Below are experts of layer 7 (counted from 0) of a mixture-of-experts language model. Rows are named router (the router's row for the expert), up (a neuron's input weights, with its number) and show model dimensions 256-383. Each number is 128 + 24 x the weight over its row's rms, rounded and kept within 0 to 255.
After each expert's rows: "gets" lists some tokens that make up at least twice as much of what it gets as of all text. This comes from a sample of Wikipedia text that the model never trained on. Tokens count by the router's weight.

# expert 8
router [142 152 118 111 136 136 124 167 173 183 124 131 163 114 138 138 131 102 121 135 108 101 106 137 137 138 143 120 102 189 143 149 121  84  94 115 108  76 144  68 164 120 102 173 133 150 109 135 103 172 121 142 128 117 146 117 146 109 107 137 133 124 137 125 104 115 149 136 123 161 149 147  75  81 137 175 150 157 155 109 109 108 116 173 153 139  83 129 135 124 138 137  77 123 121 123 152 164 141 161 139 119  82  79 156 188 135 100 112 109 111 127 101 108 165 133 175  39 129 126 117 131 180 171 127  93 130 100]
up0 [122 130 132 126  98 122 151 133 119 119  92 135 153 133 135 141 110 153  83 111 164 132 137 141 109 119 114 138  90 111 148  81 146 156 186 120 121 161 142 131 115 149 113 113 106 121  98 121 132 124 156 119 165 107 132 124  54  94 124 125 112 102 150 135 167 150 125 134 160 124 154 189 127 162 134 129 144 114 140 113 145 101 126 128 113 126 126 140 152 128 119 139 132 157 169 163 155 123 163 124 145 142 116 146 146 122 116 167 119 104 143 137 128 113  92 131 107 119 105 126 161 146 131 159 125 113 119 112]
up1 [129 123 127 119 105 102  91 163 114 122 135 119 119 165 118 144 123 125 132 127 130 101 147 123 107 111 140 133 117  81 127 126 116 193  90 137 182 120 119 146  97 126 112 122 120 147 135  80 174 133 162 130 145 138 129 134 149 130  92 115 116 140 101 115 108 145 107 119 115 142 150 138 129 135 126  83 127 166 144  93 144 151 118 166 109  83 155 137 141 112 142 113 107  93 136 109 105 133  93 132 155 138 134 169 120 117 117 152 108 178 111 167 147 121 159 118 147 122 119 141 124 119 116 137 135 192 142 143]
up2 [122 131 139 120 117 123  89 180 147 123 155 142 121 123 145 102  94 134  72 108 147 106  99 134 132 165 108 139 132 149 108 124 139 166 155 142 113 134 163  73 150 158 107 127 116  97 109 114 136 129 164 102 126 119 134 131 121 138 110 159 143 122 116 153 183  82 139 128 173 144 149 131 124 138 142 149 103 152 135  85 155 122 103 178 105 150 127 151 163 141 142 124 117 108 122 129 130 134 164 142 117 139 107 128 108 133 154 138 188 145 153 138 138 138  99  70 127 136 152 163 112 126  99 134 152 183 149 100]
up3 [163 135 114 122 113 147 144 132 168 104 103 130  87 141 122 121 138 128 161 145 172 102 119 135 173 146  90 117 113 142 174 138 130 131 175 115 117 167 137 123 146 100 125 150 151 148 119 128 139  58 148 132 113 119 125 101 111 129 134 134 102 105  98 163 163 129 143 196 105 120  99 143 109 133 127 131 136 127 146 129 136 109 108 142 147 125 123 103 170 121 109  85 104 142 108 127 145 115 185 129 185 157 121 129 176 143 122 116  87  81 139 109 151 153 124 142 187 107 143 102 179 121 111  88 137 116 109 101]
up4 [123 151 152 153 152 131  43 127 161  95  59 164 106 125 106 110 146 108 130 159 163 141 138 156 115 112 142 111  71 215 138 123 141 117 108 131 139 107  99 104 143 130 104 118  87 118 144 136 151 130 119 132 138 146 123 120 103 102 141 151 127 160 168  81 126 126 132 135 127 121 165 119 137  76 141 138 111 125 139 147  90 173 113 105 102 127 129 164 150  78 120 170 122 108 132 133 173 118 148 106 113 128  96 144 129 172 192 133 157 177 104  82 143 168 123 134 156 137 119 125 137 123 109 138 119 172 117 125]
gets: "\n", "\n  ", "He ", "Personal ", "- ", "; "

# expert 15
router [126 134 133 133 109 139 118 133 168 139 139 158 131 147 161 133 147 123  98 104 160  79 110 151 139 152 135 178 154 135 106 109  72 117 112 145 128  99 111 106 139 120 100 135 133 177 102 140 105 161 122 136 160 133 134 120 152 110 107 170 163 123 100 111 168 119 123 139 130 136 127 137 121 117 169 133 105 161 145  95 114 157 105 146 136 133 110 100 158 150 138 104 100 108 119 157 108 112 103  87 123 119  58 131 163 169 165 116 147 157 167 125 102 145 182 108 176  84 114 153  99 133 134 150  85 116  99 113]
up0 [138 135 118 120 127 157 150 134 120 130  92 108 112 163 124  96 151 121 116 148 114 129 116 169 160 136 134  93 109 167 152 136 159 146 121  99 123  92 136  97 152 123 141 120 133  82 154 168  94 194  70 129 143  98 147 138  99  90 113 131 136 126 135 133 153 111 123  95 133 136  80 133  73 153 130 114  88 166 112 111 155 103 123 151  96 118 160 114  71 186 141 152 126 147 136 125 150 104 117 137 173 162 142  73 113 136  66 159 121  58 115 106 119 145 119 110 125 126 144 124 118 137 146 102 149 151 147 138]
up1 [106  93 174 132 140 172 139 101  79 150 130 108 109 164 147  86  77 119 150 134 127 148 145 162 135 115 102 123 127 102 106 149 155 110 143  95 120 131 119 132 144 117 119 161 172 130 134 148 136 118 126 148 154 166 197 113 152 115 111 100 155 141 138 117 138 123 107  88 172 124 128 138 130  79  90 140  85 133 138 117 143 137 136 153 142 151 133  95 131 118  83 109 110  93 114 126 141 130 108 110 102 121 107 142 126 122 102 166 119 132  87 112 141 163 119 116 123 126 123 139 135 188  92 156 135 122 141 126]
up2 [158 147 106 153 103 109 116 120 139 129  93  89 141 138 140 142 152 127 171 154 121  99 131 147 134 145 118  97 152 136 110 151 150 134 110 144 131  94 110 121 154 137 117 151 166 133 146 152 112  91 143 157 129 161  91 120 118 126 129 150 205 124 143 147 102 165  88 112  82 114 118 127 133 117 131 128 156 114 150 124 150 152 116  87  88 169 189 129 135 128 144 120 163 137  64 180 134 113 134 153  80 104 128 129 123 123 122 105 133 129 125 145 114 158 149 129 147 112 148 146 134 107 122 168 130 129 117 145]
up3 [133 132 181  81 129 107 146 136 123 123 133 141 100 132  94 123 133 179 176 112 128 136 138 115 118 133 134 172  85 111 100 139 164 121 142 123 177 122 123 124 125 168 117 122 119 132 112 154 144 163 148 193  85 170 148 150 119  96 102 101 139 149 144 107 169 108 121 115 117 104 105 151 124 125 139  96 111 121 149 123  99 114 150 128  82 116 116 107 161 175 155 119 113 122 151 129 137 158 131 156  72 170 128  80 107 138 149 195 141 122 126 148 137 147 122 140 109 135 126 145 139 135 114 139 147 144  88 161]
up4 [135 148 103 144 111 136 170 121 138 154 158  98 128 155 156 109  96 132  70 120 167 122  85 114 106 134 126 151 140 108 153  91 161 124 127 130 132 151 127 129  95 112 134  66  97 142 179 138 118 121 126 160 132 121 143 120  78 168 120  95 111 116 123 144 137 131 136 135 138 104 150 102 153 119 105 160 117 119 132 107 139  91 127 108 151 138 124 111 114 114 116 133 118 106 114 135  73 131  96 125 130 140 125 135 118 109 120 147  97 146 128 150 176 159 105 106 175 122 165 132 140 140 174 152 138 100 137 138]
gets: "\n\n", "000 ", ". ", "million ", ", ", "00 "

# expert 13
router [134 102 153  94 153 133 104 159 155 107 133 142 117 128 171 113 130 156 118  68 166  75 101 152 135  82 134 111 153 108 106 138 111  98 114 176 144  91 163  88 127 174 128 160 151 169 126 104 141 167 111 141 163 115 144 129 141 119 129 135 173 127 115 131  96 136 136 107 141 118 150 147 103 150 183 109 115 139 123 112 146 194 138 140 146 157 131 144 143 136 123 102  91 113 130 137 143 119  97 128 109 154  76 135 139 148 153 163 122 170 134 131 102 133 155 108 141  83 147 140 101 150 182 156 126  89 150 104]
up0 [ 89 157 141 134 121  49 157 113 157 137 128 137 100 152 126 152 129 106 133 136 108 134 121 132 177 129 126 134 122 119 127 114 134 139 126 112 116 139 152 112  97 141 120 149 138 115 163  85 104 138 122 143 136 121 120 120 135 104 154 185 163 148 133 133  84 120 111  91  80 162 153 132 107 142 132 152 142 187 110  92 116 137 117 177 105 137 115 121 139 139 138 121 123 132 101 162 136 139 159  93 129 120 114 120 162 135 149 146 160 128 106 109 149 140 151 119 119 120 121 118 126 173 137 165 149  94  84 131]
up1 [102 117 129 114 132 146 121 174 138 129 140 104 159 128  72  73  91 120  99 101 131 128 132 118 131 124 101 160 171 102 138 146  89 121  91 107 131 138 152 113 130 134 116 173 114 178  73 104 136 152 180 139  99  68 131 134 129 114 138  84 104 106 155 162 142 128  80 152 116  90 188 122 111 107 124 162  94 132 141 169 125 115 104 140 109 107 149  99 137 154 121  97 105 102 139 112 120 143 113 125 118 175 116 145 161 141 124 147 116  83 144 133 141 139 129 103 142 125 112 138 141 165 127 173 100 135 185 113]
up2 [108 134 156 132 141  79 132 134 130 150 140 126 143 128 127 119 108 110 109 101 112 116  93 153 118 131 121  81 113 165 129  57 129 152 142 122 129 103 120 117 113 140 145 138 151 140 143  93 139 149 112  96 157 114 172 139 151 115 135 130 137  80  83 115 126 116 132 119 122 159 121 178  78 134 104 166 136 131 109  98 101 141 141 136 161 150 122 120 146 145 186 149 155  87 111 131 135 116 126 111 124 132 124 137 124 115 137 148 119 154 135 104 102 108 144 128 174 141 128 140 163  50 130 100  90 148 160 143]
up3 [ 72  84 125 132 149 105 140 135  98 155 148 167  97 122 141 159 133 102  94 182 123 125 143  96 126 180 102 151 119 109 146 160 137 172 127  98 150 126 112 169 109 109 133  93 151  67 148 106 105 148 124 136 171 113  95 135 107 167 123 128 134 118 175 113 162 109 125 128 173 131  74 123 147 136 153 128 140 140  94 138 146 108 164 121 133 112 139 143 137 158 113 136 115 171 153 146 117 149 161 131 123 148 119 129  77 144  89 150 112 127 137 136 122 127 142 140 118 126 127 178 126 140 111 151 112 110 108 144]
up4 [132 114 133 134 113 122  81 103 158 155 107 146 123  99 149 126 149 114 125 184 113 110 140 167 137 110 113 136 119 115 154  98 127 140 126 135 134 110 109 138 101 120 146 165  58 158 155 146 146 130 120  93 106 143 152 126 116 141 145 131 167 155  77 113 155 112 124 123 110 150 145 127 159 122 115 169 149 105 103  77  85 128 103 121  83 118 111 134 142 146 148 107  94 141 150 137 143 143 135 125 168 112 105 159 148 132 139 118  80 149 155 100 127 121 131  88 128 130  75 156 152 192 142 155 144 121 125 121]
gets: ", ", "-", "al ", "y ", "ic ", "ation "

# expert 4
router [122 120 119  95 140 125 124 145 130 138 125 118 108 132 159 125 132 106 100 108 124  86 141 124 136 147 114 134 119 132 106 115  97 141 137 119 131  69 128  97 179 147  87 139 141 153  96 122 107 170 137 136 174 132 123 104 126  97 136 158 160 136 103 158 123 121 148 129 158 130 126 129 118  96 149 149 131 135 135  75 143 159 157 121 136 147 110 129 177 144 169 105  87  83 139 120 119 147 119 127 149 121  54 112 132 165 153 159 109 111 153 106 147 156 169  96 143  53 111 119 125 173 155 165 148  94  80 143]
up0 [ 95 148 106  95 146 132 127 160 153 143 143 100 206 121 141  92 123 112 106 136 145 177 149 122 139 127 104 128  77 163 165 119  78 113 142 121 132 135 167 109 122  84 172 144 123 114 110  89 129 153 148 129 138 103 152 133 105 105 148 132 136 132 102 142  85  95 151 121 150 133  99 129 123  78 146 124 121 123 118 142 146 157  82 117 162 143 163 122 132 135 122 127 108 113 130 126 125 142 115 180  70 131 142 140 122 134 102  85 102 109 136 137 125 117 134 140 168 156 124 180  84 154 129 150 118 129 119 155]
up1 [122  98 138  95  97 139  84 144 170 123 106 140 146 150 147  87 124 156 131 118 141 125 128  93 122 101 104  92 141 138 102 152 132 126 108 144 165 117 102 139 122 162 131 110 168 136 168 129 125 124 125 136 149  88 160 126 151 132  77 173 144 170 110 131  86 137 119 157  84 148 149 152 168 117 149 149 112 142 102 129  98 115 127 144  89 130 189 105  82 123 131 153 139 125 118 143 208 143 148  99 107 100 123 143 121 151  86  87  81 104 115 168 122 134 120  96 132 119 160 196 151 139 107 113 144 147 128 135]
up2 [154 162 119 107 149 101  71 102 125 132 146 157 124 138 136  96 128 119 137 127 155  76 100 112  92 157 146  89 116 139 158 120 132 137 118 139 135 119 143 133 121 160  94 133 153  93 108 180  96  99 157 125 139 137 112 109 113 129 125 134 123 126 120  89 166 100  95 145 104 158 122 123 124 137 141 163 154 128 130 128 142 138 183 143  99 125 130 142 124  91 155 116 125 123 102 129  89 124 145 130 143 120 139 137 154 129 122 124 136 151 139 160 141 170 147 119 126 110 108 141 153  95 140 151 102 128 137 129]
up3 [144 152 125 177  94 138 116 133 112 128 136 138 122 148 107 161  89 124 163 133 119 114 148 181 155 109 161 142 159 161 111 109 156 128 113  79 108 126 112 101 135  79 136 162  93 160 128 161 140 108 129 152  98 130  94 113 116 153 163 149 132 109  92 127 128 149 132 121 102 117 127 130 124 115 131 129 151 128 107 121 139 158 161 119 118 148 142 120 124  98 110 128 132 125  99 106  98 144 128 147 134 129  89 129 159 130 110 139 146 159 125 131 116 194 129 112 121 130 106 110 142 168 114  99  89 143 151 119]
up4 [146 123 108 116 138 147 148 114 145 151 163 134 118 126 157  96 125 144 173 124 152 147 135 156 116 133 120 123 130 152 162 162 160 126  97 152 131  73 151  56 124 110 140 133 102 131 135 124 117 157 147  64 105 169 124 114 110 139 126 147 148 122 109 138 111 140 117 124  94 123 158 144 141 135 120 191 127 149 142 126 137 101  88 123  78 143 139 121 142 118 121 121 101 126 136  99 105  76 132 128 105 166 118 118 118 134 133 122 114 116 162 158 144 151 131  65 178 111 152 148 116 109  87 125 128 136 138 135]
gets: "201", "200", "202", "199", "198", "197"

# expert 3
router [127 161 126 149 164 121 149 140 123 118 150 144 143 160 167 125  96 159 149 107 131  69 131 150 127 136 125 149 136 162 147 137 111 108 121 109 141 131 144  91 145 151 101 135 123 143  91 130  96 188 144 124 174 115 137 105 113 123 132 145 136 122 145 124  90 113 148 134 142  83 136 130 119  83 160 115 142 162 140  94 135 120 125 121 160 139  88 100 112 165 134 131 101  66 112 132 102 144 130 131 135 122 100  90 132 186 144 163 148 139 137 136 135 137 136 102 140  81 103 108 128 131 171 114 147 118 119 107]
up0 [137 116 120 149 160 132 115 141 103 130 138 138  93 133 141 129 116 147 154  91 177  63 128 120 120  99 136 117  96 143 124 146 104 131 129 116 155 130 177 131 148 116  97  88  92 145 104 124 138 136 115 123 106 117 136 130 178 136 183 121 107 133 151 135  86 138 126 117 113 126 165 133 140 116 105 115 146 165 130  96 156 122 143 151 170 101  45 117 112 159  58 126  95 119 115 156 172 105 116 124  97 115 124  80 138 144 128 177  95 120 134 173 130 146 119 115 144 153 130 129 147  98 135 125 120 107 138 141]
up1 [129 138 121  85 121 106 156 113 100 121  89 167 117 109 155  96 106 120 126  95 165 126 110 173 113 134 118 126 153 111 160 110 134 129 135 111 164 127 134 181 186 132  97 168 147 138 154 154  93 195 179  64 148 142 102 131 144 125 115 116 149 100 115 107 153 116 129 106 146 143 101 130 112 102 108 140 109 160 112 118 152 102 155 142 124 101 101 164  80 144 108 105  97 121 126 138 102 126  71  95 130 150 114 115 114 132 168 151 121 137 142 137 125 133 158  89 124 132 179 103 135 155 117 135 136 103 127 152]
up2 [112  89 151 129 147 120 126 112 118  81 130 135 113 165 165 127 145  85 150 120 141 128 148 129 184 159 121 131 131  99 108  93  99 117 161 136  80 130 112 107 131 150 118 133 122 135  98 151 126 150 125 118 114  98 111 151 127 128 142  83 152 104 156 117 143 127 200 131 140 179  94 130 137 115 108 151 136 166 103 113 110 155 145 112 141  82 148 107 171 124  94 117 111 106  83 164 139 169  94 131 111 146 140 175 126 140 139 145 115 137 158 122 129 144 143 127 140 130 211 114 104 117 123 162 146 164 118 115]
up3 [142 161 114 124 101 157 127 145 149 158  80 117 102 110 101 164  97 157 109 111 147  81 113 161 118  78  96  98 136 114 122 154 151 139 127 156 135  88 106 124 132 146 145 131 134 108 123  70 124 122  75 175 101 152 133 159 133 127 138 149 138 137 123 158  93 124 154 121 138 130 139 143 115 159 128 132 101 153 129 107 129 146 127 138 118 129 104 138 139 104  99 121  75 135 110  80 112 152  87 161 137  99 121 134 108 154 134 109 122  95  97 124 147 146 123 143 108 123 137 144 169 145 161 121 135 146 142 136]
up4 [132 132 135 127 189  82 117 145 103 200 144 138 103 125 143  96 143 149 134 151 149 131 142  98 119 175 161 150 161  93 130 189 133 133 142  67 116 117 105 119 152 124  87 140 130 147 128 176 123  89 159 129 130 137  89 142  88 159 115 103 131 142 159 105 115 112 119 107  74 137 115 101  99  79  89 151 108 171 116 144 114 162 138 153 123 125 141 114 103 145 122 129 144 137 108 115 122  82 111 134 106 162 135 125  81 150 110 153 109 125 100  79 182 105 158 149 134 135  81 139 139 120 172 122 132  95 153 182]
gets: "| ", "–", "State ", "k", "); ", "L "

# expert 0
router [107 125 157 129 138 143 123 204 159 139 132 102 120 129 156 106 142 164  99 103 157  91 110 122 128 124 114 169 103 119 113 135 120 119 124 150 130  86 139  75 155 143  96 141 147 127 100 126  80 159 110 136 177 139 127 128 122 111  86 130 169 108 129 138 122  83 144 101 157 133 134 164 117  89 165 145 125 139 146 103 159 152 128 150 143 118 126 117 162 150 129 132  88 108 103 139 144 122 126 107 112 106  64 118 151 198 158 135  95 132 167 152 139 131 176 105 159  55 113 139 119 123 142 169 101 129  91 109]
up0 [118  84 169 161 160 113 108 141 134 134 110 128 107 111 166 104 187 137 117 172 139 117 146 112 148 166 119 155 116 143 118 168 122 143 126 113 132 119 164 143 146 117 157  94 123 142 104 105  84  88 186 144 123 134 149 113 120 154 155  84 135 115 138 117 130 140 125 109 138 130 112 154 136 161 130 159  72 127 128 119 115 109 110 156 137 134 129  98 147 151 152 154 125 128 138 101 143 111 138 132 104 135 111 116 169 113  70 141 129 112 159 102 143 119 180 145 139 126 134 156 129 141 105 144 133 120  86 151]
up1 [ 84 143 133 111 125 101 142 161 168 145  67 102 124 126 128 106 174  96  93  75 135 134 154 105 119 116  69 147 158 225  91 124 145 130 127 112 135  99 151 101 184 110 131 119 153 130 102 113 152 108 145 133 125 120 143 123 160 120 120 169 125 122 131 115 171 125 104 145 155 106  89 143 109 106 133 107 141 163 134  95 103 120 100 121 118 129 116 105  78 110 109  89 119 126 138 173 155 125 116 144 152 158 110  89 121 131 140 141  95 123  95 204 130 140 113 156 126 116 105 108 125 155 134 125 109 132 142 133]
up2 [150 112 142 131  77 106 100 121 149 130 134 153 155 159 105 127 107 137 105 138 104  77 144 179  77 123 156 137 127 126 100 147 128 144 149 100 158 165 133 106 130 159 127 154 144 132  89 126 143 148 101 130 151 136 139 122 135 142 115 130 125 124 103  74 140  70 132 129 117 101 125  98 120 141 126 116 117 113 118 151 107 132 127 154 115 135 130 154 159 122  98 111 109  95 127 122 192 134 131 144 157 123 128 107 136 121 125 150 149 135 145  79 157 153 147 100 111 135  89 135 120 124  81 132 183  87 172 157]
up3 [144 121 111 102 134 151  87  92 132 124  82 145 174 127 130 150 103 116 127 138 147 144 167 116 126 153 154 156 134 146 122 132 119 164  82 112 117 170 123 118 140 142 140 157 107 161  94 108 106 140 116 134 140 122 112 139 132 145 127 135 127 136 130  71 161 100 138 146 162 111  96  89 152 126 143 158 110 108 154 146 137 139 133  88 150 118 123 147 115  93  87 119  97 147 154 107 141 113 110  97 142  98 123 143 107 106 103 129 143 136 139  99 135 152 124  85 149 128 135 123 140 125 111 149 169 152 135 146]
up4 [124 130 145 116  99 138 140 126 141 137 118 128 110 118 146 132 105 136 138 129 154 143 141 139 101 163  97 145 159 105 167 128 124 135 123 191 152 128 113 148 141  97 115 123 130 152 149 139 133 149 121 123 141 109 115 123 116 120 157 142 120 128 104 122 164 169  92 162 118 137 124 146 118 147 145 143 144 126 120 143 139  91 139 128 153 145 127 109 185 140 113  98 105 115 149 107 151 129 143 100 139 126 127 130 156 110  63 141 154 104 119 130 110 128  96 144 133 132 149 131  79  96  78 125 132 193 149  87]
gets: "| ", ", ", "R ", "D ", "Primary ", "G"

# expert 5
router [113 131 142 129 143 117 107 218 121 144 150 125 110 139 132  99 109 159  99 131 173  83  92 160 123 150 113 111 137 144 139 115 131 111 143 123 121  99 124  86 119 125  86 166 168 113 136 140 100 132 104 124 159 153 136 109 130 140 119 151 157  98 172 145 118 148 136 127 138  84 139 162 139 130 148 156 132 117 130 124 149 147 114 150 146 124 131 148 173 151 141 112  97  80  96 132 116  98  94 133 110 123  52 140 128 154 156 129 108  95 175 115 126 126 183 112 188  43 150 149 137 143 149 147 130 109 113 141]
up0 [106 151 141 121 126 113 102 144 135 113 114 160 127 151 158  85 133 127 134 103 156 134 121  94 185 143  97 162 106 110 123 123 120 173 135 147 122 145  95 131 142 147 107  98 126  93 143 142 136 187 122 106 124 120  90 105 116 117 153 150  91 176 153 165 158  99  79 135 156 110 127 141 126 166 156 132  98 135 130 112 143  91  71 128 153 116 132 159 140 132 100 135 123 123 133 160 111  89 141 120 109 129 116 157 135 142  95 121 119 144 117 165 115 137 137  85 107 148 160 143  64 133 115 108 143  95 115  93]
up1 [129 119 116  83 104 147 149 150 105 122 113  69 122 125 151 103 154 111 105  93 145 140 111 147 137 120  69 135 137 140  94  69 115 108 114  90 141  92 144 146 105 130 137 129 180 135 150 133 105 127 111 142 122 125 137 121 111 144  92 143 137 104 121 119 156 128 140  94 129 133  82 145 109 102 145 119 163 124 154  94 140 164 187 126 114  92 147 143 111 140 116 143 117 173 128 126 164 128 115 127 123 184  94  90  76 135 120 169 150 137 143 136 121 150 107 138 165 160 114 128 136 129 102 112 125 108 123 113]
up2 [143 106 164  97 142 120 138  90 145 151 150 132 131 140 105 144 115 174 107  61 114 111 135 132 132 141 124 161 120 139 116 182 116 123  80 146 108 173 116 127 119 147 180  95 163 139 142 151 149 141 117  96 106 145 138  99 161  88 112 132 111 137 137 169 108 117 114 126 107 114 143 144 134 143 126 115 122 145 132 113  68  98 143 132 113 145 138 126 117 102 162  78 147 118  90 142 126 121 106 121  72 112 110 120 142 113 138 116 123 160 204  91 132 164 112 114 141 139 127 108  72 122 100  89 141 112  68 117]
up3 [128 113 133 138 176 103 115 183 137 144  99 113 112 111 116  85 120 169 104 131 175 100 135 125 126  78 152  92 128 144 156 125  88 158 125 144 108 143 138 172 109 130 146 150 112 130 127  81 158 165 163 160 157  91 179 144 118 114 158 106  90 135 142 108 107 119 127  86 147 128 162 119 143 102  86 145 114 145 162 116 146 127 141 162 164 110 153 135 146 148 142  95 106 132 127  96 125 126 103 173 102 171 121  53 135 110 153 143 149 129 123 117 143 113 136  84 146 145 154 129 153 133 125 137 125 106 149 135]
up4 [137 109 154 168 148 138  97 143 114 173 145 136 151 121 138 117 170 160 155 162 106  87 105 144 113  92  99 122 152 112 138 106 157 116 134 104 104  88  56 114 170 119  77 102 129 109 128 128 140 103 144 132 123 105  89 147 140  86 117 134 128  78 124 118 132 131 109 109 119 146 152 147 101 134 115 158 110 131 144 128 129 138 120 221 160 140 126 151 126 112 133 110 136  93  83  98 157 136 103 158 103 179 113 136 148 117 115 104 143 130 149 125  99 103 162 118 149 122 118 139 129 171 145 127 107 146 140  82]
gets: "- ", "e", "s", "er", "ing", "es"

# expert 10
router [128  97 119 114 118 131 123 171 153 154  90  94 132 124 160 132 128 157 127 112 123 129 118 105 125  87 131 153 122 149 119 112  79  87 120 140 119  86  66 116 139 160  98 113 150  99 104 119 130 175 118 144 129  93 141 110 105 117 122 105 117 112 131 162 127 120 139 101  94 140 120 165 121 113 152 138 144 168 131 105 126 139 125 120 108 116  64  99 156 144 141 134  91  90 137 143 179 136 122 111 122 116 102 117 155 203 101 145  92 143 130 117 139 147 150  96 176  63 165 167 120 153 133 176  93 145 125  72]
up0 [157 167 154 119 148  88 170 163 228 163 131 159 125 136 134 112 145 134 147 122 142 123 136 122 101  76  86 127 149 159 109 153  88 144 149 101 140 134 103 118 148 165 128 124 118 138 139 192 117 126 137 128 137 141 149 107 128 106 128 146 128 141 134 107 150  78 100 161 109 178 116 123 176 132 126 138  83 128 110 139 114 102 112 181 137 132  91 130 104 121 124 172  91 132 186 138 112 150 150 100 126 155 125  86 197 134 124 121 111 109 140 146 130 101 167 110 145 108 116 121  88 157 100  92 101 105 108 142]
up1 [137 103 117 137 141  68 122 132  95 101 134 129 133 129 109 113  99 103  95  91 108 111 155 149 130 129  78 119 118  96 144 169  94 153 122 104 119  70 139 121  91 126 121 108 169 144 116 127 127 134 123 122 137 176 128 103 131 121 162 167 105 135 148 151 100 157 141 101  92 143 119  95  85 132 126 160 151 182 102 130 134 125 167 112 126 151 129 116 108 122 157 160 100 156 118 160  81 101 118  85 117 164 151 147 124 114 154  92  95 134 112  86 109 121 121 116 146 115 143 150 121 119 116 134 118  92 121 137]
up2 [171 120 130 140 151 104 143 141 143 154 126 104 125 100 137 108 129 115 151 144 110 161 143 128 154  84 175 108 154 114 118 131 161 132 122  71 138 140 136 132 109 131 145 124 159  89  82 101 133 141 130 157 113 155 109  84 121 105 116 111  96 148 127 121 129 129 100 108 133  97 130 136 137 135 102 112  78 123  99 108 172 157 136 169 139 152 133 111 145 132 128 126 118  87 135 175 153 154 138 132 132 140 111 161 102 130 111 120 132 118 182 125 128 153 127  97 120 106 153 156 127 144 182 122 153 146 105 138]
up3 [ 97 126  88 127 113  70 136 185 138  96 108 108  99  73 139 158 155 112 158 142 172 127 136 124 194 108 138 137 142 134 142 188 122 122 118 137  90 127 157 145 105 113  62 135 128 115 147 120 145 174  84 115 120 129 165 134 131 149  97 120 154 111 128 120 130 129 145 153 117 101 138 132  91 127 120 110 102 118 110 134 189 128 162 137 169 157 135 111 112 167 129  71  90 126 152 102 144 141 139 106  66 178 114 156 124 154 129 108 117 137  74 114 136 144 133 173 107 121 121  86 142 128 100 146 167  90 128 109]
up4 [155 118 104 110 122 123 110 117  74 127 111 153 102 153 105 117 101 129 102 138 148 145 171 143 145 105 136 147 199 132 116 100 120 135 113 137 162  95 100 138 132 125  78 113 134 117 120 120 110 119  98 123 149  83 110 149 131  98 157 154 116 124 139 142 158 134 129 131  94  87 135 173 106 145 128 148 118 114 115 138 105 131 130 133 132 136 112 109 151 139 101 118 147 169 109 174  86 104 145 125 125 120 135 132 156 111 128 136 162 148 132 104 114 120 122 135 106 161 140 112 157 108 178 119 147 141 124 142]
gets: "\n", "- ", "–", ";", "by", "N "